From a checkpoint of a small mixture-of-experts model trained on Wikipedia: 69.1M parameters, 32 experts in each of 10 layers.
Below are experts of layer 8 (counted from 0) of a mixture-of-experts language model. Rows are named router (the router's row for the expert), gate (a neuron's input weights, with its number), up (a neuron's input weights, with its number) and show model dimensions 224-279. Each number is 128 + 32 x the weight over its row's rms, rounded and kept within 0 to 255. Numbers have three digits each.
After each expert's rows: "mostly gets" lists some tokens that are sent to it at least half of the time. This comes from a sample of Wikipedia text that the model never trained on.

# expert 19
router:153134132103148114145123137098085132224214153111149154062137121140143142125102132148105201181134154132147117135180085108183129174098149171075090132061121176159175145137
gate0:139090078075203168170110125114135086086152116128087149119121121124090108120123156151088124147171148208129126108103137139173084057113130125164079131149131136134157136133
up0:178134119117110127133110052154113171134106124204082155099133144141163125176150115136103163105121138141070152134157127133114144146087131127103129122133142097116158112139
gate1:134143160143063048198073116152104147121108135130154092165137146100093168113115118141078107072171049141115139113142154177181130178110140143133056080115166135116164136190
up1:104105135105115098178157110186159167168160126194114114129155176143148094135082127133136192089130030079103139151200131147132147161120128109120121138145154116106099074109
gate2:156126132107142082122166128118088185150095207170157133074125110120088155157119114138071145117194086103151089157121109201218112122108125117152131078115109124092137109148
up2:129173073118096087126113054108151126097044110083116129098134132154195093135115133150119126151115158138169086191142168172146072089117124159167202128099112157117166094135
mostly gets: " February", " during", " December", " September", " October", " April"

# expert 0
router:101148053052106065128157149158114117169151160163152109129169098173108142163123149105159177144107137165161150099175075114172171142168171088064096118104107143150120120103
gate0:167142149065108111076112117140110137128142117189109066059121109146096146170127103113135168155171171174188110097150081116154134047154167111094102128109100152131120159216
up0:159142114180080172161153103056108164143136056068172110137112133196104150079069160108176108158104099121113149130121178144138141164139118123122138156161156141155141093124
gate1:103166137125114090118075126139088064084134083118090115093087113156145140172109074156117108151093099111203105106155102073144114081167087099076050129173132109114146114127
up1:127104107132063134107162122162129133147119188086112168136117159091145074154121180119088137125129138140109074150162091112087087128086157146160056097099077197084108180080
gate2:109130117109156114106092143127157149096143104127159066187179063155150131150111104104101145176065141206128125101108144136222147095172135091082113093182089137119153077111
up2:088052124097184122134073146202193115151147117163115160104162106113166108082155090149129157092129099145130141150139133116177173208153152130058143145152125097155094179122
mostly gets: " David", " John", " William", " Michael", " Thomas", " James"

# expert 27
router:122128113034111119191131118105122144150178164143158130074156098182160173141164116131137142202136162180164148170159100164195143196160182148146080124058104191158148119119
gate0:146114205124125157100055082138135140167179178168123158083119141141144123129097112166171143177126105085166114137134138092119138132160158171130166116133098163120141134141
up0:135074167077164090175128072186131085176122129126143168082084163133116110192127139191117137112110096133130071122115186124105209199137113101166110161041083071131156110138
gate1:133069106137107133125101176088148187131152154127137121094122139141102129072144125138159161109167122147168126136151177140104131174104101134068163153086095128084105129140
up1:125096170130132121114096100140121138108106150157093164144119135064152142086094146130156190139116179131202119128094081101124107092090070124108131112097131194110142130044
gate2:099113147055146137070181162120152127138169121138087090146140112096147162128102140150072000090164116124108079131153085096122131143119132117066117131133137125114131198118
up2:128164096131107090084122119171127124193083140114121152117103187128109112129153114094123186125121104135150087090090087097093150114090164132166119178138124161094157065081
mostly gets: " his", ",", " a", " an", " their", " and"

# expert 28
router:138092073121117139123155089125135138148172128104163146153146091167166170094123143139130150217100151173139173139157128144156163196150156118086131052109091154215113168102
gate0:128120125108126120078090137099080102186144085145131163133147121087150100125155067110123150163082156117118170126097149124172124162107095133140115138087134121133092155132
up0:136117158100150116124088141159143102113181123139122183077098162123072156109124117144170104140139111110143153094112131109115072074168114089093156086208114121120115066132
gate1:143094140214151075138132075085142071078158127140146176107154148088120166087158134126118137133140147110156132130058150112108147165111108123214177172153094190136138138115
up1:162126091136106124134121162146104122112159130120119136103161105091169067109144152176105089158118119093124135149166096090171148148131092081164091105126124143142154088198
gate2:153033139115172145141020142133087120116175150093156123111133102098125103101117126141101136132140115116114121109139106150130107108094057145134093143124184133126126145109
up2:137147145163146113087140088151138087115142106120111090101054096181097064142132127168142109165098121150139166202114128142096124174088112088130129134139134106114137067138
mostly gets: " co", " cr", " sl", " comp", " bo", " cons"

# expert 7
router:143114116090092130190159033143112134130141191093099105157149132178143125097126128166107137205121153143144185148106062107156152141142223154107084092086077165147169159061
gate0:141167139162122143174077121091128136103118123138124151161158162108183136123086110147122155123092165088178123129146169130100108157105190115178114128167079149146140102098
up0:163096101140088141098121169127128179097104175109143137088127134164200115127116158195155073133205132159127191139148204133084157133165179120113108131141125146151105137104
gate1:156073145142146107155129083132138159131119156165100092129158127112108073105102082150176150197097141150087167136107152144106054137156142164111074108103111162153144120062
up1:150105172082180151134115167128135155180096139119151104144152138120072128143105143115119125078134164134093117128103112098108115121107077113069183116158080159125123142064
gate2:168151090162088136164170170145124147133099139179084059149112107081151158100129099097153233126182070127157159126155135143121156129083184120068146147171124156134153072150
up2:161098105071173058062064118120143117159095059109131130118116087167072126111121116128128128144113103110110114127133112161142158160063114102123121125099158127131098084104
mostly gets: "\n\n", "\n", "=", "See", "History", "Personal"

# expert 3
router:160126137101154119158089150107090156158176163114193089142117174128133182123082163155106178213143165168145124166139081117174166128139148142097114122140105125176150126109
gate0:124145102129136138157121151108161127151147158078164115127086208189111129166175132174148077138122171125141128104072133101103185105102172060134135130193135100167153140144
up0:139158119146158178097171118159147159115067111187153157120168096092082146105104121114132146095133146087090122110127122094125156129099143120120094113102172140110121112099
gate1:139087172097182139168089147118161164130115158134172192166182140069175100167127156122112104111102100179129142134158111165129088156145172066147134150108152131135109144043
up1:212052191124106091104117107067145126075157154070137149138129156096133102155121110129121125188120121118130090103103143135182207116100091134131147142067146112108100129131
gate2:136191084147171111095131077106123206181127105189168138106185086139153117088097133117125156120138137150091152168149117190064195109099129130137184096122108158131020136135
up2:092106167124121142090131067137143098138149161135144160113095132180215166087136120077097121188144147109152125199101183161129156149129052141142159150157145159142129119133
mostly gets: " 0", " 18", " 17", " 15", " 13", " 31"

# expert 16
router:167125121116096119172192101155090152175149112101170131081174098183141166138151101147132130207142172136134118120136116118177137181147179136126097114100116140121146136091
gate0:149093096117121103113169164145140079134139150202122107202152093172123133134162197143133162112118108062183151113135166106120153121143161159100144103118097133066175092077
up0:153097080118145157105107083150195095142116107111090176084125120080095107092112169118113147126105095123104104185146120145110146159094146138083149149158196124102097132189
gate1:140155088120141137114187135119102073102136134147153095139090163189163108128174108097165165130153133081101089120118160112083188150138126136117086126143141130100116091130
up1:141175106088138120122146133130164152124179096177166116105133055192085030136121161132122139092118141168166153065098056119129169115129149112168099167129161162159116158094
gate2:102172156129112137076145142100121170132166137137183125104132144088088131166150155173144142122127114089094169105174126133116119133106116120105055147091046121116139098135
up2:195120083156137149160193119126152127097175162121207089097167151149119152088111091075111055162139141172104238161150149097171118089154122179115156074125103091110148121137
mostly gets: " American", " new", " The", " their", " his", " National"

# expert 6
router:181169143091146129159123149176125138135154238135148151171179091138145182102076107126115116216150155160119160127106082088198207157158138097104124084093143180144158128084
gate0:180134152124190125124139107137120146083144164109124037170075053161151168056111166105146172147139133103133146157102138156108128122156147165100113125175116127146090110188
up0:123106145128129127070130138155147112110093154160147065101106124096096177126158139105076042127073103136119157112087124111127135162069133104164098142041160080140063143161
gate1:045104139102188077131108139192117184151089156103093178124101181165143109100067152083124099127143150133129119090097177136226179139097135125148126111108096136137113094157
up1:126166089138185164138099132101150135105178107112169092139116136096160158147183202100084194096109099103135196140059145100132080095132102166116140162063141115164127091159
gate2:151103160141112067112085159146119165143149111099113092097099181105096131144163095104114159148140079171136193118182111143140139131129058175172098188105104128068109063169
up2:164098131140106168153103082134089118160144093163114177116186114069118144182138197178132176127128186106121140101162104165073130099145122067173092153162131152102157132109
mostly gets: "\n", "  ", "\n\n", " Date", " Best", " Length"

# expert 12
router:192085155106121112168156121075095159188130147133132115084141120127128192129073139166109165213132145180138150109115065103159140126112167117114096108100063140156117170073
gate0:090085110100110140133130116077083125092134145141125156181162137096106091161116123192138174143096105097056099105084138115094106139129117143127129131103122112129103122122
up0:137022177088154162148097134090092163150144190168098235183068150078162133062156143159098114149177106109165151110136159168141118138154134104161084092141157137071150112136
gate1:145123115132134150129119157133122120187113127132116117154148137094067123124096150117099174108151157164123101079121108138110140157139164098108131157138159203154176138079
up1:158152072124152120065128129125080097145149120192178154149127094177171154147137097114139153136110100176136146111135172107129152138093144093163097064173124107124108036093
gate2:145156095126114143132150129149092114109098097180107134106100153111161127164148093149096176136186162148094137071118142145109137143134128090103136180103130119112172044115
up2:160189121080125104111135099084178087093133181113120105126101096172108143184087170155075126120192143127098165107187165120113091136091145126151136133101075142105139107115
mostly gets: " un", " inter", " pro", " pre", " co", " dis"

# expert 13
router:153143134102122100155099102111144142144165206124157147152156133156184173115115121161141139161155147147159162159134074107165207135153145138088130101056134159193146156096
gate0:145133143120093137079181132125092139142108132162138082091169213147121095111111131182097140169133184096110096137134136134116097138122085105133161173158129138152198162176
up0:197100143195125136128084158115131118111161082104113130072097085156201134145109053146125126142171078085129132136148123076096100120127128168106106103074133122091104131170
gate1:139174135135135147125104070066175077109113103137052165137104167121169151213119166152107091155155113160135140164091122170123139153161057109120140121141088167163104130147
up1:138140116088179046088169159118162174148098118151090145153095128128100089134058150156096183090166158116113098150133195134121136130055184111081133186100167112142145168193
gate2:133130117159133127087194085064118177102144166141160132116137211120168129105129136142136159135136131098118151133130091161122138158184036197059124065118163140076191131118
up2:199099120093118143078115085132095090148066133132139196072128154151163088142116161113115157138170153152107092093119202138145152132128086096183151194119153118134192123145
mostly gets: ":", "On", " on", " announced", " wrote", " including"

# expert 9
router:127105115083136137154133118178117184175163164084161131129134122128148137132100125133121155170127162168123138137109087109152156149110144157113106090116078196169175111076
gate0:113103127107173170093167156105105116109160125142087110101122108116171177097080124147188123140149094109086104140109191150123144131155111166107073120158188131177141157162
up0:120088155067085146126169098155072179113159122189112136131167088091188162175128131050162113151163124132133112088143147134144134109169158167128131169138153107114123071134
gate1:125133143139099127110156093142132176164140089089150091134124151164088103133159158112167135153159189054152147116065093113142083113143092101137138130101110163070117120121
up1:090102170159170122172095105104079149186199140126137131115119162107163160112171106110094130175136130099067110153149152090103144115098195129131173101087167114108132157151
gate2:195105102155139142133120190121135062171091110135137111143130112150117132101053108160101102089093201142105124138098178150139118135187107189135133118143083050088118137158
up2:120142185108178140133110122107141055128115130105152092167182158100161147110138134125088158114146101141140127135089141164134115115122104062184132117111079091150155112130
mostly gets: "L", "M", "N", "S", "B", "T"

# expert 14
router:139071098114114107191167146099124165167150133093169166139138127150151156166126159186135125194125183128172153167156101145145158114103130133073116155111128126180124090063
gate0:162093131109136087133106160112081135127146145099082199181122149175127130108086102141088136115153168109189129159175170166180080182155097110136107161134095156097141088141
up0:147116092113151150206104110137109089149082160155108127109178151111133085135116144153106215123060098153169111093145177151093163134157038131134167108080113157140140126152
gate1:108129107122151169114165175164083123108132102176119105120120148149183175131076125149130145158074125104170147148154099106149116090125157136133125122146169175061158063125
up1:094107131132148140148152183134123117123144190135066124090152133085100100063149118089091091132176107096162165212143155124130123120174099107144156128115095118148111172202
gate2:141136131062152125137178156151145108153138137095143127075088118118155117137087160145204098145176127138202128111247248112138097100112166171090172175082163075091130101122
up2:149177140118087160145158129134094105080141170143113064156092041130105116065157113110159166124156074173123144177085071105087102145124112071105140143100154134104101105098
mostly gets: " 0", " No", " A", " C", " U", " E"

# expert 20
router:142114106117142129153157114146077151143169154142145120131131070156126166113123140116103157193095173144154143143162100070147124175141156130105130091153123212198127126136
gate0:117147204145113185185134120147134116166152128099220122158106129111153148161124170091145143134090123189133137129119126113086147116156160144209079131136103118136124104133
up0:170118102183175167188103133074096105141113144133069104104130145078121126150153068132186103135160153123134084141119161140173106131204119149089123129181155124191201139093
gate1:157154125096111127145110109144170161132194116142125079139076136132135135147150134147114124140117138121066152042090124113094106122114145129105153106133147165068121136116
up1:153101108088113116155140162129109143107095161143110115177077133134117077164144121182136160097152140109181119083126129136108214148126124096092079099130152148126150163092
gate2:118151129108089153139092126112102124185137092120171116126068084091164115115140063122127104122164117118112119137083139159048085104106111080172091126125132153097126153048
up2:134110173145097127182085086151107124133055081134143120141179161166144088087120137132120126108123084136088123097113119067181179135124148128115146162094153109119112067142
mostly gets: " st", "rib", " int", " sc", " w", " man"

# expert 25
router:125118062074144108154179132099089130153171183132156087089119092173120135156129149154153157151115169112150134118186103150170154154161160101070131110074151125144148144092
gate0:140057097105131068121141145098138139106169143152180114116134117163112118165118141149151069140081164123126107102135131140137050115089139123056096132087180059116142162158
up0:133173102148107142104110110166201143163157115102174170165186129120102084135181131063123146133143104128150098138187187174108143128170163160134146082171117125140151106123
gate1:136137154090115139092088105157107172149188133142150122137151125218058101146055130196076125092110203164185168166097071099115148158098195102068134106194117138093168185165
up1:127154135110118100167136118168131139106085100126079119141150121099098144114118170097076157141106150112087168138114126125007102115103162113103144139171087166063117085112
gate2:157125087113150090167163190100127113066106145097137141161206136128106119141150158119119086132136127184068122126160168106123101158173123078107137109120086101156133155092
up2:122126124149143114087113134132129135159151111133180091128121140122110120102128129100101154134083109110138115131137141098131140185149110114120114107101139042142087144131
mostly gets: " James", " Thomas", " George", " William", " Charles", " Peter"